config.toml
experts_per_token = 4
moe_layers = [1, 2, 3, 4, 5, 6, 7, 8, 9, 10, 11, 12, 13, 14]
router_score = "softmax"
beta1 = 0.95
Below are experts of layer 5 (counted from 0) of a mixture-of-experts language model. Rows are named down (a neuron's output weights, with its number) and show model dimensions 0-191. Each number is 128 + 24 x the weight over its row's rms, rounded and kept within 0 to 255. Numbers have three digits each.
Before each expert's rows: a language model's description of what the expert responds to; "comes before" lists some tokens at least twice as common just after its tokens as in all text. This comes from a sample of Wikipedia text that the model never trained on. Tokens count by the router's weight.

# expert 26
What it handles: Agent noun -er
comes before: " of", ",", " and", "ship", "n", "y"
down0:169127100141152150138112135147114147170112121108109146094156134109127039105133147136096164126114144146135144092119131139174082176126133132123107100144148137111133163097139150120133138121141146139128115152196156146138162155128141141087101128157110077096154183129130167144131166110090131150135102123131140099098188127135137135153125133127120123125148118115126099160129140111141096131087108174133145135082121122125131112134129129121127093120112136135146120135145107108103134133140134128140102128130127164052127133079087157128114126083139111098084120160135175119139171088135101140
down1:143166119122069083176100165166158134141165094148122071104136130114116128132099129142170128140115130134159151166138070125125163087153131092124090143068107141148120115158149130117136134129104104101127109115108137127095163130125127148164117155130093157120135124140154157097152106164127171126114114108122142133092147072140112131092108149104125073126155180121137136159119120135127114126154073129138110122141142093101147156143101112151133136145156078130131130157108153130118141166140124088124088158154120137143128126108115138098132170107102087109132103173120135131151117135106151133
down2:114110099145141152092103119150138160105120116124125101141156109103125117128128088134102110102098148085113109134113162114137130125164146102142140142093145127142136106099134098112080128098156147146096107079147095147154122149143127075050141114151087157135150135135116165127186169169106130142158093117162113146166129119138142142070124108116112130142098101127095147111157118154150111127098139170129095164118115158114089104127111143097102105139157118180113108172120130152133146137126118115094115141121141120109146125100107097152145140111141124108152126184120097116125122190131150106
down3:135142177126122119122083119134151193078092131128110128145191132137147131085134141123145148136150168126142134152076147085125143153166131124121116162088138147122112170102115096173110158130137145129129113162172127124136111134131143156102132117086137145146105134148129109100162124116107103146132117134142158100112098124085185111113145167125131084145089091156145144109106126089123122141124118132149111122117116139152168130103102076127126144145126169125134170081160124116108091128139118095148105153127094125094122131112125140139095171134143101117099114100104150120156130161093083097
down4:131141104139156148175112100159130139102107151108134137117124130095098131153131093139117148126109137164111147074062113159150144141148159143159119187114117153145129068140107154109125134136096143084127128091171130153172113126102125170117126155112148086127103124070148119150141164106149123091122104135070123146114123104132121143141131142140159111123143141149153146126096122149155132089139110129077126087151114084148146087146082125116135120144142133144095143130079130097123145112141126106117099080116107098145099118106145137149109140167113161149138116132149129156086127080130107114
down5:084122141138081135123116103135132101158160119131098166139130055146160107115129097136148110121149163139128126150099130109127169098123094129107139151111117138115115129139132158115084109137129155134110066112119112146155131103110103124091165108156145116132106165126094132198135169117101132113145117111116154100139142112141144117111127100135141140115162155113131097095088169125107132139135089110133121075108099157130160163094161119135100138126103148133144156069113183127085159131105139126129137149104137175138129101109141132126152149142157111120161158133123178129138156152143100182
down6:131109110181136101100115160115090129115139150134130106137129145111118099085084111127109124131137123109088166116137153123114122104178119139129163136129111145100137133137120140125146124118137144178125110123112141128125106119199101077112095136169159102123109140151139134114117133166163174122111137118170092136119113124196112087117116150138148130133187137184113100115126111141138157143086116128131087131151130181121108139098142148134145114151107140121153164122102191135099106137118102112071100187131133102135087106154111120114149087125102123105134146144127138161091137154124152132
down7:198136081141112110154112165147110145127145124169153140138116123150147118170167113149127121140097160148132123150139174114112144124118131117122125131096108128118105145148135116119178127137164154102136110145118134156173119160110125123107160111160168083127174104127124180156122147132112122129167154128125185143142129100110148123109106157148122123167100142133099147154131151141150123119124101154162131115137122157126144120139132104167115093106110108122093129177138091080101136166159095122142108115112137109142110117127093184134150105159108206156132146159126150132112113072130144095
down8:150126165123130123162133132085138125098162119164157113132147125107138127122119119133146138119114135141146136140076158143093088148120124131110170138123097131136129139131126122128116142102118153099162138111143133161080125130139107153087142104132140113143137115156148162169153124087219093149134096070115114165135123108133139106071122128131147169152116108136122080102174134098125114116107133097102100131134108150184132108142147120113108112116131140150131108093084097142126131175121129137119099115178125107088128122151084137100154162122146098109152109104112112133087111180118106076
down9:185118136162119090132138136107069148109119131143166127107179105103123105149123131121154145153119111149086124134137137160174126128128126106113126118139084142132087151179134149149174113082149112126133126151140130109167149125128145120153120070130147163138061139133134153123141098115108119115104163132121175105124118159115117114144130110137139106172126135099144145090133103158121140096126075141114135142120174140096144142166107130130171172144152117131108156108179135123110143130134150102130172122074135128160124092121115111116127113163142144061138132126114142115140156149117149182
down10:136149171091130147126098094141131132152179107158127080107114103139122187140119143118124100126158109161112162163160146163133112124116141153111152148145153107142141126136124128141134145123117131145140135129138112131108113146073092173109101123148124134145111094114142132130133101107133139133121122087146113144124127159096141125122166144100097175137137080100130159140166122113125135105090098160134112086121084179113084098136178116125131089140119086138087122091106122109116124092095163140106087150128098074120168155140131169159130130175149128090093133099122161126117119133126103161
down11:094100152165141089107151137124122133135177118166118102128140123123120065123150095130117142106190131098157140134106117172150143143130137098151146127145113129092133116119126176162100092165132097131103106127126144126105119134128143113133114175115129137128151125158110124107131140167136165103135126106168156116119164138180095130107150124114109168064093121100111104097094122139130161160133111163109120158124123128116125096157122164116138144169149175120112145100082159049133141109126109129116119134156104131131113120140109092132098156069108093114095102115156141129124120138149135112
down12:117148185119089128208115118120103109104141160128141081143116182115083041121150126138111112136143112109134111183131112126124156150115121103093093136110094136152118130105119097106098125158093143157083117121147122110124126151158127140137142137147091141128127135116165153133104113192154129100181129133106112134095111083122120144114129127129102124124104124130128108127139121127128116109143118115170135145129173145099112110159125133113159085125100137110124168118124109141135153078106134090132175095097135125112156133142137145103134080146083106162143109138128135121120102140104080124
down13:109113138108124125124124136156156112125126096116143159182099100169123113145109127109140153107112135099135086114096087107151150151140143120172129134151130095176100133112122157149147147105078147108138140142080114142136088130157091148115123094138138167185126151116116153137102105144110141147158123133157132083118108118079118143112165121119090139092097134113159133099083137121110150137118103140150136160124122141148120096128116167111102136081057145086083109126123096141104094115113125095152128183126159131119086108119147152118141122107155124110121123140168142156112171137124128174
down14:131152134119161162137119138118132132110147111133155134101129183139133130096125112148087121134207095161147112129159150144141095083160139148125121140138157129112143162138156119135151130118128118138103123159170118170130077152130149124059140162098120144150121084155090148120135077132131159118140157151121128106115159113136092135125135104135120144101148134113117136094160128141149112142181105099114076143106133145130148143106128097115167130123118136146117161104184111112132168086125104169098121174122091120126138115094101142106129150143164119132141091111103119183097149131092133099
down15:148144119140155088133097142137124119173134149115146108165133148138145107133165135107113180079147097144102134141147102107151142123119114158161158151145117173126103140118122122125139134164104150132125117142137162097098106129109139133127155204150157093085128117129150112153113097097090074136131127115159123108131162131124121132129133134131109134135183105114070137139110090119162138126117101102140103158149185164163133148097127226115113121134120111129158110141155102137134084112124112123158114136119145118109129151137146077125079137137108125158165104140121169130147156113125134140
down16:135122169141110129128104084158135150126076137119113131067109147132101128092102118104148145070107114097148150146111181098118101151120095147109140120122100141129115113119157121148136085109132153134151122054136132122119132079118133125095101108147133136132121158126157166108130141105166146154149112130106149133075182132161142136131111114128117085108143161103139112120140130144133106106134139139138128170094135125126123121163139138136106147134127078090114118110122178133145126135103101204083128132092090120136112113108130105139126090157150119148146173095082101140132089144153097115
down17:132074126124076155145168172136105114149121153116119128106148109145092163091085157166114133146103132120173113156170107103141162125150130135129152157118163125142113133082127088125158134142116143125141098173145122118136124132111136166181108164114128085120118091135121123083080098100149174161131093147120140135094148129127105161145106113152125107157148136119119149128111169122071166120140123128118115133152102154166103125121105120091099135168109133123126128096155105110177112147151154131109138167124120150114113139133134100144146108123141096161096132120074145151122114097151173132
down18:113071130147144104148108136124141084131120129107128176115184113138157150148158116155128116090155144149138126116164128139103103106128108126108133139102169149128190126128093082095115128135124141127170113138155166147172120157128128127119106108083155142129163150135104128181140142126135137115166130105111135123139116138150115105122164101167127119113097112113148112108179118119107111145103100123148094110154167092162125088137151127086093116159108114137094169107118151115113136136109160162107118155149153125145124106156121160193130149085159123148095154090134145132112136167155099154
down19:096150132080101138157094091154115120130123164137141125145135150144144116135161128128170113176150129151131117086119110089140146139141122126166150131120130142116148166132102135171105133099134073120166115134128121159137132138135133101103113124130132150086123161107087140118132176162158101147116150097078081113152123142158103134110090105130112133144117120108157130115136120111145143167103112118135109125120131157146128133128142093112144107118113094088142193145120065154143160173112132112098102074107100165146133111139151152093114127101175191112091098103134124142153140108110092125
down20:130154127168124108138097111175131097141117144162145095116146127100165139126148143117158109140112144137126126131081146066123101131131152126134179115120185114134142162152165123169148129137062121123167164100127108083145153124088140102118092168155150138150130157122095131141137126111179157146148148092119158111152173093123162122164131146129128100135150107103144135104114136131164098136138115151124147145120120189105124158131134089104159094126148139134153159106135107095093138107113097171121188129094142136117104109134126147156143121164138141120146134154101106147126126159125171141
down21:147099148116141153143148106119123136087168115146152140109093112104121099127148148133171116138130107162121102137142128127144125109138155116141079113146098109116162085141108107128118142152108143100123102131134132118139181114114146139076139140109140191143094103141126125136133122087169134076117115143144120167162099080142122091175141115154145118092097117191133122103075148127110153116138113146137120142141156130088157150135148119150114113115158198105138118148102149198132120099098116173120150135155115167092135108111122119129129111134081113128138096128148111099151124143085104117
down22:129111117103165119112147086119103127089101185140147145192102129153111135131161176123122086122157147122097127142128144160101145098108118147154106126144164100104128153161151122140142118142151132175159107156137101147148109121148134148159109115141143125110105127089143099126167150129125100093117124129170093110095150153121120151177125146098105147140141155088147137116084124169139101138132150115119117097122114136105141126130125130121116143102146123138051143151138101156122172128125076137094164067087139113100083139153127116147123108138131174128142103136164151108130113146146151171

# expert 43
What it handles: Noun-forming suffixes
comes before: " of", "s", ",", ".", " in", " and"
down0:146084119127124134114140094161151084153153156160091115061098111110144143117121120151148104133116109121134141098143134120131137090113145127088140098093163108101161126130098145166141131127156149113094155089119123112148127136169092097140129140103102181138119112164112098112171127130142112171146126152154127160142086123103112116085130130130161153130137166159171091156117092101118148126155100138101128144131117149076128124129111168153133142110182097153162133114097103151120146141111116163114107131184133137077107126105120131150113148112144152104113160128111141152150140180113128100
down1:154139102145124126134124171078158148138095157109092183122135156120123109120135148116129083097161141124172120128105125103108133177127140156106124104123144158140122127149150119184163175087128112074091111169135106128156128150129125162162155175119145116113111142135116143126142101142128135167125088113127142131166114142100143124136136102117125089116124135147150132137180130098145127188099114145103148098154164165137104120132187134104142135144149143152146110122155121130121137177149109126113124104148144119105083117098115178168148166097114121135103165135099143130149103164102162137
down2:103127135128155086128171132127088140108174118123128177110135094077119127115165154112176152132099166131100144117107113144110139122105114186147101123104165138171137130126127180114160121149132110134163102144110162103138111135140135149111125164056136122132157120122137090129138173143124143154115098100150114110145120096164122153122134157137142148162132083168162124091093083108137127137128105143147117165103159102129122147117114154103120094109127158146072130126155098098141136149148108102075105052123119137118151133107133164107129124100105102132119117128128135125116146102123147124
down3:067088141159158141078124136114188090173156123133146126108108129138154158142132134108106099117096089145159130104126129127116114139094150165135094125141102131138164146144145110104146112152129140123168155145174117121156131149126144144156164126129152112121110081077078128097094132124117109107141089099143185110137148161138144090116161132132117110075134185140095111150098107101124144123130116150138094145115121092120171104132115104118111134112199096154111102101109144140158127105189103152147166131143140112137138124149128116154145157112134144115109123119116104121133115139118121144
down4:125090110103163147136131129099137131136100139179164162147143085131095147138161106137151099114105116122116110155120133090125208134130103089171126139121116162120110111165132146082127151108118133097101113105096104146166151101121137140155119166114120114128127144144143125100117129104136112150164142108151084115124157097148125119129111100155114107111150119144156121115135119153101097165136133136097103146099134109140126131161150118133122114127192121125087118111145156160139075116116138110116093091083132112147183132116145093118109097124172123099110145158157072118178114094123091105
down5:128080141119150117137104122120144205147139134120098118120135115117119139114120091153138089153117087158162139148095098090118094140066128158112146116154152139134132116169103083142149147106122113153118127119138099134087174145110143122074121128151125122093102118154135115149100137125146149138115081096127123136129144111120125117149126094164156146112163131121112102114115180130108126116148186110116145126134067139125138153149123153109118095100173123122133173116126131091151138108103117146133151133102171153135077133104123083155085140105105102194141100131099138127146133117109101108
down6:137155122138146109133142128098117147154117093122127132119112168097150139158137119083131136118131085113091113125096150141102101140150105115144118117140076127161143117116146129110131112143126122152166091107159131101113061111153168139143116141131153121141161126103139115127131133167156153106081179146143140143133135136111115122121125177131154114146150145137107120162157130122122126076131085144183145166150151124122110149165101099130140139145091090125104124114079073131161115130146125113167072111120129140118166073142150127160098087084109132114144145141116125111115110176085177098
down7:148095130174160191150108120128147126132174120098157089136109138140159083112149142150091125154130118096139146141165171136136130111101123098121104121115124112063128110129128159095097164091117132149091120117155128131114125124126122144141061116156117160154129167160132086125137109134151109099138094164130101140135107127125134118150160068192104124144114141134104145113111142122104172134125158155125125139141139169153140139140128145146113153155134122133114125099055167146143148140153178147136104112153146123137147142091125152110127072138086131146137148094146129127148105135125103104
down8:120116110135120176119112118125134113127155125130124147130169161114128146131111152136136114109127104134146119161117133104115154123134139145102143154151121151107163111139139130141163146151169134163144117139131114123107178173127128139102167193117175140155118170152087121134142158071150146173122126141117197103130159130085122091173109127138141127106087134145106150101099095132103138126112120122149152105151126114116169134146132143112121136103154205088143146117143125129101098170106170144110101149088101157151141118092111131194111122089125137128120093105071114127146132107140127128
down9:150113117088168142156131140119129121097164109138120138110100130146141134135144124136172117116122089120150131131138132124109099105165127101132164128133150109129140111099162108157127131104112091138115141160147134134122160158134093107169130124129116124136070157122144110111130081127130154130160099141116152127119111160132126134120179147167135141100068123164138105115133118083115155094144125111124142143151136072116107141153128161180119129131144144128134113144128182107172166103139210140136140124130130098106160110115097182094123142155106075115136083103110134192096147107169123137
down10:160130148112115133123118123122132156129138117125112153072155118078135108147126103126136081139094175171138126129141122138144103097160098107152132158091079121061143110108152145152109132154169107152138113116148090133146122127102114144115125147103080131124120161127108136144145096110099138152149118133122185121123118116096166136149142126131137104149145114136059115099121145148135106094162131121119149125090158176133118124065177064169121144120097149122162122150142114150121123150128134142099098115086139169161108149137187121107116133133139090133138111145098133116115152117157138119
down11:136101112133131083109146119127137112183138143135113174046169107151132153131113148145137093108136123130163143102132175135135137144094124182157098131129158116117139172101093178142155143127075163094147111124125130117109131115114159106152108132114145138169116122135123111162154111116106159133174082100129174131116166120137162153103142079117109127091051139169122128096139113165144131138145103136108127134099099135129125124152132127133120117126108133125063146101146124112091122118104134117102148149129115113119139139113141118128098150090126081141115110151142145107111175123121167129
down12:094103094129131089135169127146164115137105119125113112111127126177160119135083116131112121099173183125094120137109099183086111132140116127112092113111153116102112132152094105146096135192217158176148115109099150131146097110141106123124126155159119118111129121112121127090138128151115153126136171126100160110155119149130097108152171118152147136145160125095069120120132107111107122137158155160174112129137147143125128093147137119098128139157125114126107139112113085107136112092142097153101109114113124139116093153171143093126107139117120094126080126109099135125152153123153113112
down13:154150158152134159114111148149103097143109107117141126138162147124117150125091109153117134109135145170149129109131148104101129106138145143109073106137144159135138108107126144076114157137120107167062182152157116104133143143145104145141127166167162123125149157124163158178127133107141112129130106126130094117138136160124116128129130174136139171177111157146083147089126123098100145104164141146103100143142110144197122089153058134131133137108160135095121096079121120157132130117147134120144077119143157119135101121100108122173106147107115145130078096135143132118128127114145106163
down14:137153130136124088130143124079107126148095173113152143149114120174135110166150139139099124106168149124121135119103150144088144130110113130074071114185186109133133139156143109168113091156169173132102141135102175122167111137114095123132152142130147128124140164124128130138123133172125140104166133138096093140100131178084107163112117141144126138148143092132161137113109131119163125117152130096132143165139151128098151085165120142104127158115108110141083138175167121128129168140066151150113131143107132115129080098116128106155152154147147145131141113173115139123139111154124113143
down15:151148137115123101125168140110126146154122154144103151129140150136099101107155158156093115115151143150159231092132100130108129149108114152150132147132129117091073135120119105114160133114155122166136145127117136087130098172140116106117097135156104129121135148122108124118096141156129120158083148134166070130132161125151113130095138119139097076134139132151150119155152125132139123114167172119084081104103128143092093085127121139143096092126103100104141153115138075097158105152136118134119175127129094061123130122132094125151141148107136119110132152125147161149129131156127157128
down16:135116086125105125084108131136149115147110098145129148141175107112145166125123135088137128161127104162116142098123122126133133131171122090152165112094131105146120114149128121131106090146121088126169144141099142109163098081139147087139173133137139137087126111102164155138115107063134101139125158143146087134127130116081129160163123122138117086174157114106150130113082105098158060103087144106151164118112151137152114154090146138089137187143151141114124140117139143116154149110124097154100189155107116105142131131152116112128153150155121124123188123115129137143128111136131116147
down17:143138110104109114136151115175163130121120094128115083112126154164078120139171111105094130124132114104089085134108128144099154113101092141135148161077140120116141149100150079098131143124146181162108161124126142111145111110145126111113106180122158134110135126111149152141096082087100101155131096133157082177101116170106137124133140183111142137159117136091171172108183155133114109098137119101152149150110124129123135104099138110164108104122127122144137085158139158157098135136113131126149096089131141127121114105113121162147164094126131161118130128128152128107126144114085154156
down18:195129141140121116122078146096119167132168079124148088137159141145125113107112077136137117114099133141135114137144110153073126112135148133130124133154150124100130134094107088113117089136166119148124101153175168090123169097146168133101158136138124086117140128115118161157163127116115112138121121086103149087155168173133118114123137122172144125138166132125095146121127131108175163118124174117127135149093136130112136132103170148120144163134087099135131142180102135171110138101133072155167114147144155141117163122110129181131134158148097106102133132136132113105144125153141122147
down19:133146129102148103115125106106142140142118072154131100089111111159133165137122185123130139135113144118168149149112149102166114130133169140132141151129139140142110170138115111105115135104109145091128126102131152125111152124091153114135114109123109087203116044144129141182122132100135098105082127124102143139129132117134133138101103144110143134135109138118157166111090161118141125168093140123116163094130124114102126157112124089111120119121146132138164149103120085157168122100153094139163140155114076139114123109171117121118204095127139154150114140115155106116147086129090144099
down20:148127123137132133156102142077135088120123173137152148119109113148151087173138102148103122142142115120151152088103127164166150152167159122122161125150110119126125147135169112128113105159120175152142147120128117079111171121135131089111067121139148118102119126140125122115118104106105126137149130094112130140154118074147135104091140140129121125139062152099134126098117137144102136107112121137183130120130109120147122099106088146130171128150124146140120081075123148169165167106086138115141143142095140140113144094112126174103152190075169101130102144098128161121112138127139129156
down21:152128127134131133164138128098115143147122130124132124146135134152142113156124186119120133140151132139118155107166120121156115108117169167114113126108171145108137102119127129157163135126141132121147157104146130089151086104100129111136131108100102132105130115131118111162130083121119128113138134156133083141132117125151131146171158157160146091095130096125157151135144082147141099186146150096088120127169140147121141142126121141141148155148161185095184118162147102148133135136122158166149164163161144108096134114173124129077087085186111134117126075127139111132135145160071111183
down22:159182127144109120119151123172109122119147136148095137104093135153139131140147092115145136091113151131085127122110152095130127136137144118112140161085086138116088126132117141137108151151149157132113140127110150125110135112085179141146078124123181140134135126134076097092114145100131168098096161142117168122064157135130166119140113140125125146136144142110119132156146138122097117099101089129162083138111158126089167113136083105151133156127137095138184157107081142152135138074157143087142123128140104140115130114132110153189119180149143140125102118155141130082131121144128112106

# expert 21
What it handles: Noun suffixes, plurals
comes before: ",", ".", " of", " and", " in", "=="
down0:115131168100111132148142154145146110158108133116110130129168140097110188133138134088103129117121085137171100104135120130144092125096122132152148103154145097131139105085135168135125166168097161131096122174096132110154146159134140098118130084138140122104163097080128130147103174101148122121140125129132131107142142150162113118124141138107111139138107125102127155130102139093117184120118115162157115111134140108120172114130116084178164158124167165126136110140116126168169126111116160142070151097141086132146150136137124131164119120124110173163106078162102138115091152173139117127
down1:136113146169110106140114134098130122131156152116115132174162135127159104122153088126101176136129101136118101102113137113086113135144128079108110101131117158129112124117157131141149152120134126103104158142113119141129150178120118097185117196110126158117140141106118112118113155161114105093157091121106105122152140169122137195121108128119180116133131142163123152129056135101135119124088104157169081117133113136118130140157144139109099129132136109134096136158167162126123121177148130157063111147104146118128132143122128162146052127111158125123124130142078158150137128113140126112
down2:080101123101066085135137150150162145133125128129134153100170117135118135127106110118149114127141148141136141118148100155135153125128101085169126159131156123134126109107126102141116152103145139102107120109100116109109168131120117126094102161070110130127121121146128143118153120136117148095150098163107098173175114139111188130131141152104156154061116114175136126127114138149190138136142152153152116174094139160105146152141156085108098110168115156142136140110133106109099116103122158155122129136154108058103144118150125142124096136132162167137137136163137151142129098141133069150
down3:178146099111158135173132132144121158150149139166125170134148120123142078167115125124114092134117142140133113160141139141133123117152133181131092158122151090150130173092172118127151121142115097122121127174142102146098143120165110152106091113140153152098134147129148135164126157121150131102150133092111128125142133173105114121145166109155138116118119070135118131149153059128097126142118121119206082105130131138114122101110119133125087133078093157133137153150133128130123104141148197143124176090134124122122118111137094136132105145136121119130179089158111113105133131103160119163
down4:161125098127143140109154136141107136120114119168082104136087158159079167125148099103128125169078113128133110119083129171123134146118146125148137111109111125164124138123097153104144083122125158132143136169132129128126120101132135103152077075145169150138148147129148143111094117160115117142114169137130137123157139127163111151082115145151126109112109142104127134177139121138149109116113098131088124129119131130134091098122123121123140136134092080103120176093101156143170071147152149152092140178122167147125114129189156141160090113125149156137181112119111131138151096135139141173
down5:115129134114120132150146134140100102145129166168114094136109134095173165141167123154141101130097144139173129138131202157115112120091131101146095140150148088105136130179120093091102131162102119108138120109140139108126064125141116122117123092158156121154101103148106094117132105075147133099105144137117125148154123124146111128119126118107189093122064097104072130152169149103161134127115136096130111130096104098116136158100081104142137118115158139157132111117125118187138153117126160116134153119123149106123131177115140103129100144146124126095085134120159110131093145136103136113
down6:154156143150137121115142139092106145128099113086124151124158101123117155092104076164117118137130146122141122167154086149159136120152128123134132151131120158155155118147093136127162124109135105153162132127130113129066104143113091142115135157120129162109121118174136105111079148130148116133123170131152164108073174097114106112129119149140139118117139151097056130139126107154160145155111129103142127123125118089121137131123146142163092103167124057134116155158127143163160139152145154181151117146116108162129113117136100124097167133078150148154116093121108135152148133083074143107
down7:097159144114160148169096145127123155151086131083138133130142157135093172139093107169149130074127118103118100139170149143134140047102143139183135142118128085120150124073105160169139131140162160127121116141119107124147129121142152166144125168106129136119130105143137164109125148137157158134156136121148131126135152134135090157160094163159118166101174145061099125099160134130127141116144124116148121154143116135118137099143163108118133122115129155131149123101126128127127085135150083130109124151086091115131124096157139134135103116088157093154148132085101159131164148132105112132
down8:136095149151112115121130155118169145114145170128129174174129139149143090104095134154145143108161163092164110140101096155136103129162154153162118092110120137157148134131146116128116152125120130185076140135137174107132115147088114136122096103144082120172109193100123143106086122090116124120129147128130106119129144138131148121185090127083108155131133068120165122108153149143107191153116095128121150120145088108121140090132082138122135137129119093098099132149166122123093157141082107102123134122119117103108136166129147120126115129155127129125104165083149128125118126122151140112
down9:169163146111110120161118130163145125085149204109120140111148117111119131143163111096130105182120108125092140118114140182138113142111161129109123158122161106198143163061153146126122133126123134165109152149114140095131106158179120156110117121172142125100130132123119119168151139145121162104146109125131159109155073153125146122131105133126140171108109149127140100122104123121113120129151109116111121115149151164146127100108119161124169133139106153116174158093116110117090139143106147131153086113129118088135093167158123170106068157106130117167100116123115143150148114146116121132
down10:108156114059138154163158186139110142170100128143141148112128183154109131134142095086112180123121110119126116077156148094069142139152079105148146108135129154112101167113146166155116130146134109115127137181112122129090145163113149126129143137130116113139101090135111104141127105104130100144116156108122160127116151154115127121130107156134107135167158083140126140101110142146126146200127133154138121166100099113089121184137132113112121135152113161117141144108150123132126134117115147125140127137127128099155136148147127110115093124131050130116112084123168102155166107133106145123
down11:135124129133128137110136142129102121153097173087133123085082166137121131138115112089096121151125143141140128120122128137097141070118095142118162111137128097150128128108089127105139096145135150166127131128112180115125118141135101118131162114154133139143151115089145158137153130091100164145139120135168118163141146092097132115115113141159146159204086104092123115153165130122104100167146171149180154117135172155119132122125144141116126142129086115107149132119172153125111090185112131088159129120112176127141126120119081135125117094119142152093166160107081162151130173130116108140
down12:117156103144107155138099129154165126149177119108125145113132133144122114101130139170127134151143117106145109132093123128122151131102104120137092176118131123141172115089125135155100146098138161103120122073086147121133106102101137144126122118127077117131100140130090163129160163103176121102137161156182130136069162142144122127101106113120147174126089127147157151118118197136118091128118092169190156105117170125154160126106134143126134113140115159137081141117095129094105128091174108134104111135125138091125133115099124120083130114090112118118145167145155118092161118132136118115
down13:117132110161144103148124138096132154064178125145135121117125109154123104126126141129133143093099137127167126114129140075132123071136116143060129073122098165162129124141145141136086118134127119137138127163123115110145124121090138091137130140115104155121151111134126130116140168111149150102147098098126100105120155141165141185135142110139110127123128145117096150106097121108124095116119128171140130106073144113149163116112153112090100147107108157152128085119121072153098159117109088156144157137117125143138131091133114119196133087175122105061107107119116129104146114101163117116
down14:145114118108112121131123139096114159110072136110123139139127089097124129153151114127126144083127124110100145129129123168125125108148163120136118085132105138143100128154146130142144155134095181157106151152181095148132128104142115183164125094144129109138120153108107129092107126129125126119120102166175089182124092152137112119162130074102118110115116081104172151142106147123159147132134106105117139145167112119112137097135136159082143153111160124119095118152129137122170155118188108070116164133113110150147102133111122129135095089168111154145150159106113121116106128100188112167
down15:138093159145124132122142132160157160127174176162127137135122091147146152106119065154120164098143180153140136113151138115159130090143106090128123091117129153119161116116125083111140100098129124120106139101160163145131132135148088117130098095143116140189149145127102158121125115092122185142109120131162122129165083139119143125139091095099095158127150132142083148114136135122152125128164086138159103110070083135132118151114121140126147113125138126113142127099100135179125079103125125114138140144171131130110124143124158128172148102078115121148086146168112154141097132137159121111
down16:097167130148118132105110141126151134127140154083134147114088112129148146095104088124160118066133121147126146138131144092113140124162101103197123122152131076114107099125178139127139109114123152158125114146116162118096118140099138187169106141160145128152139154192079129102143143114094147084143151117123175092061095169141146095111136104129103154160130134165097101105116135089126147147168134135114106157145131136146128139138137126137149182127103115123129117104114139169122071136156132120148087137151093154134100122141102127140131127124097128151132142100124112142101122127136114122
down17:115156161122090108141105131086159088126124140153100131100126150076130117086118096111092098081103107091123103118098113110128121148156138179132111146127139160120134100128163120148111124112114128145094153145172119103097161151152153167102121131140086115155134152158150127119122116174151100119177134117147115127092152139107136126131094122139113194103066160142133126134133117107110127109097132131141149152088128136158164118159119100126101120133137110128146112080152131143044134161121086135125127137143144131168113120158142143124165143103116109144157105151090127087112113135108143156
down18:169116145104115122132173143110143125125163064182114139168138123061125118108132112151131127126123123109115121134098132152129150175134139124135126145123141108137141099192107155111135148120125117127144163135128141082117117102100116174126116157116138119157155140158118170123136117111145116123178134122157118129099157097154135143108137083093140142161086174137117163149104111121143175109131165159133118098116103142138164092175108175116116085135115136105140112102111112122138084150156158126148146134085162150114118129105131122089143126131092089143128148153082150067155148124132140133
down19:107123126167137095138121132097090098084162130112128130134112118158107119125166126141143125114131114111076150145106128138094202109154124127120140127132143112059109069140134104133143151126149133137120116171128128110136139117155130120147079141148131079136120101135158164078112133100166157100098130134133112155109109148167167134150113159112151114148163105101152158150066139167136145130119080164125113142084128127145150116172126127108129098128112160126125117143169130135132092138144119135117160105164177147149117124157168108156154122142107082135144143133163146089145094125123095132
down20:110154151157099138148121077163106150098102116127096141110139142090127138136150105105134106149059160094092122170120125104146124121123131147136116129111164104161139126119123172142152145074165096114102116143171137135131117172176151091141127130123134145072116154112142131131137127142107127119122140078152175138137177137122117136102087131119100148092135147136147090099138169160158134152095112160116146137134148147149119126132091120091156129112126149123132167150163091101120146124125118110134099124165170101141132200118151120155158136103128112128126114175142167100146129131142157113
down21:161114145123118111134133155158141113111136108131148125163109138084136098103114108115131157099120144097120136190084132111130154113153132153127120146100139169120196176175121106122125109107112122103132118120120142141168146118144102099109137130148124118164140144114136132052115118113094092135118093108096109113121090142104138115115166177141103146130126105107142133123121137194166166103127066131140127147137111129088130148114126136106138097155088141156099139127171117134135124153100140120136111125118077120107169124108105138103154113167130082080158102139138164162098150110114130099
down22:169137087130146108122148151154164107123109109086120131066089143113109108105137150123120095081148168125129160136158161125092131153127128072116120148083117112155124140119092130145104114137157121122101118115127151143120105114094172106150061162184119153179103135150110128121151180123123105142143104156142174092110123127096140125115104101108111143127102170118124137134154122102151091112101188142095120135127134153129144130139114128126129138139140150102112086099128119119140144109160106128141143146136188157111113112153144131157119158135074126101121116125101170112122132138162172123